Experts of a small language model: width 192.
Below are experts of layer 4 (counted from 0) of a mixture-of-experts language model. Rows are named router (the router's row for the expert), up (a neuron's input weights, with its number) and show model dimensions 0-191. Each number is 128 + 32 x the weight over its row's rms, rounded and kept within 0 to 255. Numbers have three digits each.
Before each expert's rows: "mostly gets" lists some tokens that are sent to it at least half of the time; "gets" lists some tokens that make up at least twice as much of what it gets as of all text. This comes from a sample of Wikipedia text that the model never trained on. Tokens count by the router's weight.

# expert 8
mostly gets: "ang", " Bay", " Ra", " MF", "ung", " Ni"
gets: " |", ";", " –", "N", "k", "n"
router:159126131166131119095175162104072108129098134145144200126119082090182111105157085143076140089113166044132118123159094086121091115155124083093130150098138134162098121135164098174143159120150112136158158135180132195119082113167117080117151089140148104134070150145103155093135171106119133185086111179165123173115188102156159162106121137126184100185099055163177137153094190171086130168094080167103082161106154135140131112089124109108106146127138148120110151108112138132164137157149073118077174095185129165124160077132121078165082081087115152179153122174170175084135099124175124118
up0:085129114161096154084150182138114160186125082118131122088162099147151141126107191052111146154112160165111144061153119196095129080149130124066133143118094156132125061081156101191121159139131066132061134097176155129129144136160151115137169141166115089157077136148116154191137127119090122149123139156094169137092091153125141123091128171170103104160195108179135115079137154146023130153120174168101150075111173085159130088118151080128119142180114045144161108168109128147113110146083101086147187094138132118154145094208114117147124132124130099142131091086141143155097100143110127107
up1:128100094148133148145101112117109095185174115086114145100134122020151125122185132122143148088156123105093182105148131143113134116100137125184167153134083044150127128106164117096148151201129151136110138081154145130068080112141142100100143158158080188112196162169127170128082176129128135162168140148117102188118146115117088124097165119090139101136121185065073090130132097128114122153168045152057171204106123102138105131123114110115139129081154095143068113113155127149143104137178119104138128131150072085159156103154135138140115168134134127137214108103074168168090091099185118125
up2:175120131038126099079104176126154108142143147106143097166120140146132105090136107126073129145082094112107094073112093097159073095102097096147115159057133155102164177136186108117093148126129104123154104138206150126147090113131137153103182148087131170128131150136126186142161114131156094119117136111167106107149139098167127123070143099220067184113100103153190159132168123121115135081156064107159160156151184075135142184084159120128151116086140149144134113160098161130096149121130183134115167090155137196120183113101162182122115076075134125098094076206106125103112133186136141108
up3:165175146111109088097110182086129094115144145135084077143114120085159129171128158100117116168122122046089135088136198099153100141161115171125100141096147130128126120073150143111150140143170123112088107150151101137123148122094157094139024149150172083204114153138134155101101165109173181122100121118207125157119105133091175109104170110085164123164145176148113129136120133078143126150139157132117132107150104134112149093166146106125109066135211127112116162121151127192113162136146065082159106147114172112066118131107069073125091147085176153155182151096155127024138149139114103077
up4:116103126128171100135114105165118124138089143140106160141126150147099112097129082150131091154111151069099141096139146192131105179150140116109112194078111127104150185097117101200090135095120124176174154133127111073095113136154131084133105097137112132188107125164091159124181103102119179087120127195174089103103138150096108165158122120107154155105070178081064169094182136115067128154168107086077055166152135153170078103150130143125138150157081097079137108118141158118153182153147125123147162158100058106146096139160124193155080132122158113062115124227141142155081142087168126129

# expert 3
mostly gets: " his", " His", " He", " Her", " Great", " my"
gets: "\n", " and", "s", " his", ")", " He"
router:103155136166134092079144164130092100142117141161163122086142175084145128150148136125124127159093119108100158095156144110088134131120115142112161159094150077127144172161174146137148193162145194116097167099146133164121151168115102146163105099185103078117153147117103119102058164094157055155153059174165156165070137170228162169098073087134156157192121092154184204184114129168099120182069105146096075148065093134104076163146158095140115077123134120151125111126112103137113117134157144102125160129110106117110131065107113111160088116149119106068120118108092149142150096115171165097
up0:086152114146133145049143148108089195114122173103153113115194111098111137113105149075143168085124133159100147093160106133127115093155137165159117165116081107180136137076193157165144148128142084065138131086122115107129121143168135124150151126195146121167129083152133067236091171113142110153160154108104158134144103113173118147102167180194152125153169117159165153103110169156084126192121179137146132095111074102147075088174074091132107144121113077104119075142079108135117068149115097130164128102127113034119160157168090132154108084096111121109087103110144156152085114157136158144
up1:112137141133178127131164138101125090184153130072099150107111148115078122125124129197103144114073093162056124106167134085135095150138189118164123137093169074215147150120188157139192095202153131135132143100166126098109164158118152141128157144138062181144108095154151123134115116127151090165130121136171092150139152114102131196112072070114150133084103194060112088138140071095125117130118133110119151213106078120145128148114136208120155128065111119155130114160080129133130078122095086143109160139149097091120182157066112138166152139136127152096128127148089104140129091066145089069
up2:120130097101106118156117150140151097130072167135120108168105162119108117069133103123169161161099143130083148104145133123090089109134101174108177068067113118101152181184155108146111165119113087172161067157104133153093142128112092168187171135130195141180122160152127224168151149117161065125061114132187114120166136147111096174098095098210124188123142093130086100151183094134113134098148058130155098115132109098113144107049146134134202117141184109125128137142118158125172159089102174133168083073149161110127113123144136146137089075161090120114117117157089095107097082159133123148
up3:116139128128148099154096187130112086129124116146147135107159079135105140120120120130136178116061113093119146049087141107085123164170111197116152126084141146157143092113217130124179133141103091168115118157148095088157110094115113121081080100172185137112067167149131172122080153051217164158166118164132176196135096149109134128123092098127183150141086163090140113104105109171120066123139117178116153161136139093155120034162167143134123102106100112177122145169151075111121137152108117121154087128195072124052127120092113125091113090143184165103120152164135123153134121141110147097
up4:111121105166108173120158119143091102164087111142118105140143137074130161087138078135113112115099118083141124104123175053129078156086142129128159138048139107089154161151170086133156132106142057155153078090130140095125135116149136094120077094093125065119152127172125118137125142059167181093121171172103133139081120108176111171105158086103135191123161118155099032098163133151100081166143078176064142185172164121133148118122158150146154135130133061093096139129125120100163152162149127124179125193117119142133152124154110153157058137210158118073154112180142128133172151137189101131

# expert 13
mostly gets: " [", " pro", " anti", " pre", "\n", " non"
gets: "\n", " |", " ", ".", " (", " \""
router:136162148190127075083135185109118075153122158161132130101144136079126136135133136089139109142102132104083171107059126062095160197052097152103195129073176115129102116152171088112164136162147126172132118090113157150131097063168133119117124151131115092173153139088113141151121166091126139129149088182174113192129102142176187172134144143154106093150136125151133149107146121142093093136099076133086090161126092087112101122129104107092162098112104086189099183157139083084149165114113153118167154116115073139131176151084109128156073086062122165097133141150089149152098120058173066097
up0:076120105136122126071076156102123107169063137142131133101131133063152052092083132113150167117145165156171143035128091138123166120152134105091111145095069213186120159109145115195157147109144113113106132087128143066105145169182140136190141142138129141129127108160139088160134152120115192135130122105149095090162155076211118154093158084176158128155162116140144131107130112131109104183092125143146100123073119118163080099194112143176119151113134189126114083133122100134140069166123146132147204103079112111190167093177117169166081094112117114100145096154105139125103121112083141148
up1:100145117124160086109117192104080073099168138085093106180100117099096072137145124142161172081118105174102127110144204104147120150133165104170157164081126129176178134103164173129154135207072119140151071120145139168075148130124127133074120127131103202152090170145163160161116117124201160134166121122109150109107121123144092144113060066120158120086110154062143090125164075089112087129108091093131160155116117089104061162138144177112120168075108122141127178146149079137107126131156136131144127170121089054147174136060145137158129125132194190090129128107086149145103108133153129140
up2:130126104094115071105089167161144091140132114071143106108118146181174136095132114079135161146124137105151105082171131120138153113124161134149117102087143123160178132115203119112111214151123099114129133144102153170117066135098146147160170090114165138173063182160081184127159107111122097115075106119169120083174114100147189109143085042180071122162151136133122122084178109095127132115125102086139124152166146060162164114145151104118204100091086127132120207156074088153132111141166133093098125141127111151115134120149181178172092088096136184086129093167108165121106088102166178143
up3:119161074110165095125079153108090099132165134103167125135139135082120149134110170165127100105148150114147102007118184132113137125092096148077163093126141102109072132117147154100127105100120122133120062118141096162099154080153170152151166164159090146182108146134111110139146120146119142171135112134144140189066122156149135116183136100088167114107133150143165064101101147106006122162130178138058164148137134154151149132172122130130112074079126106121159141132108130117140131169146072124144101131095209164104172187103076101124032136088145165142109131138116113148134192187151130130
up4:105122105148151155061108121154125142144162086169110128109152123067159156155156135146124077107117110162127152107115161106142140143089183083091154151076113176043167145111112107139078138108099141117129146116138113081080118135148185129173112111102148057067129127153085121108077116099107151074101120132141146137137166123163112132118151130119121142132129080157045101141159134126152133142139077148098102156160136037045134131157208159174145136181127076090091130183142098131184169180085114173155120165095050135131170144141143169164098152180138151156149099142151151110073145117148098186

# expert 6
mostly gets: "---|---|---|---|", " \"", " Born", " (1", " List", " (7"
gets: "\n", " (", " \"", " is", " was", "=="
router:131133138079130116087125177161083123146154129101142040096126177108104129095159155105179146060092164068086132101090158137115168102106141101102121087100161101093192062143177109156183172091148068074134163119113095119112105130117122153166120132125079112179091134124127132081183158090130124140155082172157115127081143148158151152140105149155121139091163125118086093082194138176078074100088093126105114160119193157132156069096155145095154135055113068151098125141132108190117147147091098153120175147156120160170157102160171128159073142143114107148171149172142090153146147118152151130
up0:046138145110122120096114175153133136208090137128182154146167123093165110100142116144127103050120145123122122066159093087076152120133098124113157142127064094123152125113158161210177129137157103153132135144140123089123200158185113093123116134120118143143119111169112111191153113101133108158134088112105135144119137163194128153094180100228127094195133155130102104137162187136078087139142158124156135121128113148128149158154108114107132132119103115122183114173095103124140059140090109084145145068159077117128093132228089110121099107120108116086153104097074172145058146158075114158
up1:114140111101143113088154100150080076136157111128117136120136121084111098158140156175106147074107146141061117083177159118084109154132180143170114161110186097160134147130183153147186116199084129187119134111152111139130136103166125086116164144203087160138111108169124154145125072128154157098173134153103112106147133116138110174136076087100173072069139177103133112111127112119131096154118108121092144201121097069134129111120144136097141140126120130130033178173163091165104104132169103135077084150192080077121146172105105151144145132180167200099163160124101122133080065073121085099
up2:113103116057154124089106207163151100114141123087106084126143121156180130146096084136149120134103107140137107104105141144156139111110093127124187155103158110076157169169129095194143166104118114113193104124102115160141126126093097141145162108106137136193112153136110202104132121116230102136110118146128125102141192078109079150062092085206098180176182130177121131085150061101113118067130082128116120134165184107118186090094131155139124152046127173130126148182121147122128108112121157112107118112084155183136184095142174147135096097105141156082129139146123162071107122090156162109
up3:162132117055176053126104163070112064162133104136130109110133070139098113120108175125128192142144113083196111083073106139095104119118126144140100106126178098145092116054170107118159128107131141119148100164221158130167087118112190122120089168139092156174124172142123178160113134104126128115147081142189122110093086083139139100130150062161118119117103109145156118088104120115100065149135136163075151151140159117168145120166124159158131106103158143157158114137135118139114147117146074137172124189151086194073150152093113064089100168161094188165182142138138157132122140144138060083
up4:106109100116153163138098136170104131140149081138153138123142133138127132136162082165101078145149160111106156124086119096065101180093132108149176130074175115158233165136170120104080160107094066158154161140136185100126078140165114093164112136108174084133155157162124098138179109073128134090131127134143090129043092157102116158129086092090147174168126142081072088107158107147119083130110098144085106143205174122072106098137161182166115124120130136127083145128097113094101192126084103118167122132154128123162065127142158140135099147187152089092164132217145148130075125153166160109

# expert 7
mostly gets: " E", " A", " a", " Pro", " century", " Coordinates"
gets: " a", ".", " A", " as", " an", "=="
router:117150121141152149065141172094103097165128105109129143143161199088109155145138142202095106150107143114100155082089159070141102163071068091102136114090120133086134138124158124157164177127140128088117162114135100083108169122088168130165081123112113081115131165147128110098110168087181127082154149175181141133153135116157161173089150152107125086165141130222171102175133126171094155212065100120088090143159113106167149086135094090094111157172158132184127103120140089108089094075153133115108158115069106114142160097134089088152091095106071185149148148166126154091152082123168121161
up11:115171094136151137100100140172074162131149142077192102106136114124131122178166114124103162118123146171065135128126102113115150167151089104075099095099116106137136109212200110107111088082134175128162097119138098118138108122125117137147140082118086071114128119129114104192154140118115121141112123162156142086167122202123124149090155181129126135101120113118075126177202138191113116129210128194121173133102113087090124085000085120163114058182104151099140131149152129140139154124125152172081176106134144126141128129143110119134110129076120127079183125151094155096112119075143128171
up12:129113134157156154115153149195089129140129106172099168097148146073129084124168130188165121142041137075131114077143176119133093077127054151116134117133151126143155112114126158151101115184158113139140182171183136087135144135085157092162124117187144140098121130096116164157089102092146171142177174153115163122152101096099154163132106116080171123122119194186112116135154115097093175161028096112153109168124129165119165108129122177076104153117131153120109124138044174048143153120092072087142143083137122140141160176150121154155095091141120067119131085119062125085092121100117129100
up13:185149095106103060098117175166087120108071167138156167119168142117061123160141125157071113165144122064123127118067125105192098131170136172114097133067088124149124185112182118159198195158182153114106146093131141053167142103090088171159105102084139173142151072125181104131136128079159152096097106144145123139126134118076172131136075203124092132114152146151096176123106134135155078150132163111102069101151102065110132085145140137151154098141136140119169122169090066152145100141110115126084101146122121149162164102181143115155159136106057138174131132138152153092135162157138129095
up14:128081118111153157086147173109128138169166161145126114104173195099140124210155157080106162103080120123143154147118106105193156095166125133081082135152178100056117126145111159110148084105136092103112106180166128106078116134166145128165131128109122159053099081080185127181083151092180122152184165141157120155122161079089203183125139138131141182150129117152088122153139121103135124139129106118131100201146115121164141100068112131156154119100139157152122087146174068142086122119091120164155133150115136080083106069113165093105166097103088118115039181146091131108171108127169101130
up15:164162152142136114117167150122101163123094156161123119145139102035138111165139125105118148128103156136117112130172097133137133081170078122148151149078081077080129139113107193158159160062118074128109064121105105069107128118159199103118130064129082128139148156141164153122146130115173189141124123168095108173138162125113197166126143080154160139137101144158163134201099146169170182166115100151139076143130097174140184100096079086086139136129108115143079094130174136092124126123129092129154126128131125117131154062133135142188181157159098050113086125121162082065157101088149050133

# expert 5
mostly gets: " through", " during", " in", " States", " at", " within"
gets: " in", " to", " of", "s", " at", " on"
router:107119116181121113089152168133110090124114183137101172132136113085123109136175143037101104188098151120097102133111141076127113126108157162127141104072167172129147130072167109068158081148155163157153106109195164131146112077169142144131097073107103096091114144170119102128144151097115078172152079170153152128102097105094155173115107173116166177156146166124100113153119123158085102175102112070092088145147072114168096088183106107143133071154099142112153111176132068053172116177156146093164154141167114152140154153137114095164090094152139129114109098151208125156067106108163075139
up0:093160129178126092058123135126079172183123171136124136121125112098135111093129153110153107094175150159120202071114143185155094114163086102114159148130101106199132170068166090164130117166154098137167092109166155132142142185143164108097147115146093138132143103168159095210132148129109133118089109140105154112150125100201132153101131113197133104186147138158171141124131163103075128161069103114161092056039119097091110067149114082120111131131096094157143089145113096117142142133087070116153154097138133068170166097199101138211105076111133132128114158120117156148093134137128112109
up1:106151175126125033146122160168086096131077141115117088145154174076134092105139156167127153091122127146057147127155147081126092142079177103166126124112140069194177113125140107094181127169110119120169116107108129139136190095155137132068141194156086186100135142143148113145090086094093162154151124125140162092090123086168122192169116090095137137143101163095115125110165070126132103184135110082122117217107115128117136156106145214100160118047114136121083116147110106096120112140101106122103141118177089137098142159096137130182118172156161207108134092154131092108190105112127139120
up2:112116133089095093112142153125177135179160122085133095155159126143140119070076095203152105149128203093136113083127130133118133110116124162100098140060167138104128163125174073114089216080090113117121083161125147144148055102095101124154146130138148137160124115142142188157156151095205070105108123096147108156126168046126101163104097061115104170126142118152155130113188161117123115139152087101180106149129162101147136157171118154109185128121107102098099106127108120122124170142107181136094104127129119199126185117130154160196131074095205134094074156145088078163116101124148119167
up3:155161144134147132100129171130088104178097144141127085117163088086093086136128134106080134077131118049124073037108115132111099087107083162116157099046192145134088147097191124115133146124136159141180097132120118095090106123109206150109074144143096151190127153117184167166175170124181134156143122149171143184103121085110111114134141093140148128098140167122171110123058082133053101141094125176072143165133151080099143122179120141148117044140123103155141123164117096162097158127096096113163088157131114109146167125106102111186090124129163165172112146183110124128162134105154144090
up4:113107123119118109144169140154118171100121108154075114146132117120110157126147117142133092140074132071118135076088120133123071151121128108132127190105106179055159137087168111131108149095169100181127130129093130102116118076116104118139203126107180143102132115104084147097092105061109192056161159186153137110115106113146108136129129099122080129147124135144055156120163145175130146094127118118051110190175114074128099154223146099166148169159081101113131177171128133102146105129168169151183152167132058092150107054167109156193157185154157164113186148150126140123079117110102128128

# expert 1
mostly gets: " its", " JPL", " Genus", " able", " −2", "2."
gets: ".", " and", ",", ";", " its", "The"
router:059172128140202095092203186093109088132099137119139130126080144085128145149176129088100156094098129111101164104081117114121130166130127145142138138074160137099091073176165093089153073195081173129129162065122172119100141131162111132140118116079105103160164138100134149119117174089089096088135145161174079155112131122091169165074157179113128138160133135099103127167109099151081130173084085115092095147148128088109122170137137132062180176124134176137088111134098111108144170063166147119111159093074057127139167152168173123173080100153094142137180167111132124134135106101157081119
up0:053143159140135115091101102113080160176110160118150148126159118089127140100140165079167178136148185173098167062123071104112119094144101152145133133044104109144153145108181114129182175141152120131145116148137106176128181109094156090104161107147157114152100158139145105184121197137177147132141090098167094129139119143154137199105133154131158153113125107123104175142131112169032120149108155149139153063100106112119077130181142098105183136152153106069136123123143103127148101150117104086111142033144087080117163085119090124173115124133207119199122086076142107131057126139112116118
up1:135112115140154036155177170111052102136149128123135110153096085110097068116132134160139148083148160122076164147175130097137128116072183135105151157076116111161125097123164146104145119199092121126141081121162127198102176151141119118102157102098049155128082151142140132162121065094181138153117106157143131076126174052167149172127103104117148125102115181115142074142134132147128110163128064084079122190092095122097122128095184164138111164061075132174132110108153129150127124133140146161101109137146107091119193153093133160139145158121188207109154105119120143182114124123165108065
up2:110110103083093074172136193118152131177143117105166116110106186122148106095086122107151122131098142129084156120098098123082113091095104185187203119066199114139104115185154103135118155131110086116103122138141146179152077162106089136151126098066181148169141157161165190143123126134158106132089077111188078125167126112137100163096103052156109164054131094165076123114173118142112109115127099161189098117129197112119185119125159131146177107122133094107130121147130143093158118122145164115122085157157132167095107084069143137188118068112160154100112115191142156119133094146133191140
up3:171101144126164091113091177133070136154082159155086097094112124127145147126157150105128112113103131079143130009075129160101130104135099136155113154136146115115135199097198107096114145129124198158133133152137138085134157086132190139179106179137109145209106115108138180155129156086120181154139099181141153103099165112130151137102147106049049080098125144183167106124145084170086087168122148154081140106153145141075114138136129160127143108167125160150153086102139126114081121100146095145121131101091110103101121131084086075171080124138129161134069182191103143136171109139157139070
up4:100143167139161104089167194137147127099076085131112133128134115098148082126201127140132137128092114086088141121060137108117107185124173159124140136087094124108175137125180173149131167161129075183123098172159147084123106094132102091165148101110139118085144172144128108151119087089109153122085093162189084076114107130114037211106175086169140198106126157160116124054186140104095112170111073119108136133137114127124130090120178193176145154141117135155064144118101117119120155109151167137171117114142119100095123096098110194104132129177127134045109117144193158164126154149121099111

# expert 14
mostly gets: " at", " became", " against", " could", " took", " with"
gets: " the", " in", " of", " with", " by", ":"
router:113155137180116088065218155082123101176149120122131180124143129086146131149155097102083097164078123091128137112114142118113122132099096137092140143089155106069113170133177101124152150120100144167109120105144110155161139051185160111192105140148146077135152155134128185091152174095130120102115130187175107181131135181151159156128165127078105094120130139120144160115127143179111101155091087157065067179133173145170118086160186134166127167118098094168087140095124134129176172049172131084161163119167122126087122159102102135155078049156063143123087104120132145135110107121184125136
up0:069153112116098083036152172099110142101122072162180060128117087090175094096131094144184165139143179184173157086076093140123070112167122123112143137127083176158129151108150085197154127132173169111124111065174153099113093140129143127111120095204181101170173112134130149137130152127104108101071116144134149170122138114188119129155133152178160140182143158157176086094122161137086132098133144165138124138104110158115137085114094128110122081112120143123108088114129067144142126095123109076182165108150110068187125151171119145162066155144172114111154138109065161106074115147136156101
up1:155105112112174083145152133108084118116162171147091110126065157117121121141187181156128124053100114157111140150183115130189088121131182202146147142126175062193163167091128152132160157181103136165123094061138124169136112102161100116093119096186108157080109142139088151143104144080086136179130121105116067105147125126083095238122113106106125071111097118135081097161138142178119116136108121135119151187157088080136129143073157136055137104112093111114113139184173106157130099132193127099102138114169132097148180152111105083167120110129135192116096108130132109140117097083165133114
up2:125124101057104124102124201131178100102141144103161146124121139109156086129111112168148081139085132140099127065133153138126134117095130120114151110069124084089194158121151093150158171125139124140164094141155133177098089117084130146165158131120138147165136130177077194115152095119200067105102141137163056118202142093125112159068111098146066102134123121132117087129196085084147140112143116114086146093140170100118141112091166152148155127123113211134109140128108164173164110084157177114093091089123117145139122077127163155166071118120136191111063158157108172102124149191137221140
up3:150091132114080108110081199059093118189147169129133141137147132089130115143136114120142072141149156073131096069111149118129093142122085150147157190078112116157092078059119133138123177153140136106143104201147135080133091058126188136131120153127097142187118114140158157096131135116151111102143081152170157109094133081120147106106136110100127127115112160201135132096128049112105124100062124190069194172122171163116150136216108141140116154147108137153136095138144168094088149131168137133160103160145129101132114169074145082140083138125083171175079183146093105147152185125152104081
up4:098112159131121152109179136141133153166153099152090122165136114128153118164153101123118093077104142062145110072110156098107040158129118088081128119131087086084182116143192179110166154099105071111122122144132149089173112130153137091172129095097183113100139158130109149161144125123112159075112130141206074077088140107091108158169147085143140101164129144125053117093169180138092113159150090173082090166153160119129161132146149147138131195162031132099123145093132107109146175099153153104165134091078114106157098097202150145152135106160154070103120131191130137182132152160140079149

# expert 10
mostly gets: " John", " Richard", " William", " MPC", " Henry", " Charles"
gets: "\n", " |", ",", "|", "-", ")"
router:112153143151194111083179167097114098152142117104198126120166170088124125125127152119101137124102126084113172117154080112142160175094114114095178152089147094094083163178165130135183115141089176162124082103108131177124136137088157107081096107129137084152156128113161148141076165095126064100124148180190071141106121151187184168122133136118127102119142097203145126113143125184077073165071092089073090182160102139154098140091073070123133145106139159167120129153131129142093128110177077120143151138150065107074134167097101116182086112159110156140092175113148168080115100111173142127
up0:081146126164132131047095154087098149102115171120173078089187124076143106147157198070156156082132173123115159094112117085110188150099097114105173120107115090167132127074141103172138163110129120141122135123121082138131191150122134174120127139097137113181150105177086081195098158151131156139150086125142132158082128134125104130162146155177116165089122123148146115138140118130000189143045071092126129109119045139153143095140149104115165127129129085152183123113113137148129094138089139101154133082172093071211131139161131150167138143124097105115126122157138142170132182099125123143
up1:127117093197124099142153131125057080183155129081134110135099085076089131120148138150137132072120113171096158164166136155128058151095160099148175169093138060195139145128168159128181170216113138110166102104202122163097158142137091143134133153145071166130097144188168139121132084111175146146130137174105127092133143076120112173132090114105138078064106216082138106148110123110074139146106051116085141162119141121125108158079169167120113162085097086139097133116144121135123096097149144113094119162161077100116174125122117131158133163143156192114127132136087130124082109100152149075
up2:158134098130140144055187127126167097157152146133158127122120111157130141070154082128122133180113138145136100114086109122126151075155103153097152137065180126063143112128152098103162171096114084125211127161184135131115119098103092145151143152102128105153166178139146177119119145102179036138106097125192088069211144098130099167146064072161130202091156098081104104107164159115106151131145132083170119154094113086167090089133148110114134151091140148121103142173103174160153090104150207093123075128123078142098155070144159172171137092122111148120119157128091121143099126164167129137
up3:096126072125125124084114188136091162115127145139097140109200061046148091119109086083134121128116151107154178051098145147096112128124106130100141114097150092116149117113169101114169131112150116143158084147152088111187138074082137151095133144128149154145122137148182144119148167072156173137103167120171149192091123123123104116133168101084140166064129096134135103102132113145049132129081136151090118179168103054126104060204148137147123096058164107146111156178143132113163141126114099159130123151163105151117140129100109089178099096075166184150157153207122109154190192127124139135
up4:072147089120130109120162122128159100134093131149114088162137177105104144138070112154137127125122141089150118083062081124139103153126115102056149130059133131087162130067221112127160200126094111135141136106123127130149113133111117148130106120118067141108190149103105133141163110078082162110097116198151087125119111121122104167144154059084135148122122128153120095109194061122146152151124134102119161131192108112111170200117183099157133149134130084094070127142192125066137115133160122127170151212188091123129174180114139100132120168197122177118158152187143109073106109091119148159

# expert 0
mostly gets: " It", " games", " game", " There", " This", " Game"
gets: " the", ",", ")", " The", " It", "The"
router:114181135178094109093178157108080092133130162112140165098102104093110106165158157150115153146094151101104107068090108092179150149198081158106077086097164180125132127149171112121153201145178094107113146102128145126092122167129159168096087103148117077106118202105137128149072168097124135137173133165166106144140123176158176174155121119086142130111149159114151161078101133171094095159089082100098100178130134129197104156132072126114098092066129187170114110097206146126130106052141187114153156097128119130125166098105112148162082094145133134103135135173058108124163098137164126144
up11:089168128107137110121146171136094093164058125135154073077106144180133112179150163037112115078145125152151083134074123087095082111136058157149130119107085145140174141145158124094115125125142154162098062171127093150111095145081108177097192099112090123092141148117116122105129154177172112095168134142159143122093107153110220183136093163081119103089114108075077136160165130214156159101128135147162101140126095086149103145054106102138164149149120116145172112168153111109170194105130077105108153091155129138103123181084159129141106094105120129156148158135118165142175172125132077158
up12:142122112133171152076113136151106133159087084160095162140162159110091126149176136160189153139110115062126114135147168098120177123136105169084083086149178168117123142079141126156054124109113076157130134106139094105106148126107167157123155205141101082067102184164150103142108115115132168082171182122151122143156154103155155176144122125094180163106176123183142171145092121122096098157060080085127165123111104112157089111064075098152091210120141155109095072172095114135137165159081085129157170152129135107120197129123126153149112098090155088123177117120118123054090105088142125088
up13:124106082127064081153144131146118143148124162105128149205139197100018162153220104129064120133142093091117152145137139085122151140129102134100168107098141141090132159197158125120146158109100026176124153132117128148127121094065074172131118106100110104124061157133169096165135171115121163094165184169101077152148093089123137132131103135067128117097099137109090115115147101149126087128139089126164095199156156063190180142147149056141150143112125169132130151111108143148111123115164132146110162128110081084181141157131119163153135115102142121147149160164156146107191097109115143114
up14:119114168133177097083136169151119158191154095110111117108174128064169138188117120092099157122081143112164149172151101099127129128143140095103102165163127084071153121098133148177130143095144111081107112167124125109074131124166158074135174082159139088127102149133095107144148200098100183138151146100126132143135172135150203116117126141131115168117138047163102123138204118188161148136106105096098128156147159155147180108076138119151139132140160102135167101129122092151034140127094063193169122156137093084117117112054132108106131111145101176146056151065140162116140093110162063168
up15:172121141135115132112179199141116151091083093128134164131172106110141114120121071099126102136090123079122081131164158140152091094152122138156155101164142126102209144145091218116106167102133064104155092134125136086122180086104165090136121096150112107166166150164134133170156101141076138118138102174165076115080162134160169091217084113106183155086089091150118176114163143148100169104068106161142053105122134144156105151103146184122116183182108175079116086205154138075117112117159139106150104179161071100154147148114120143132108144119128088119092128131093122093100069131113123143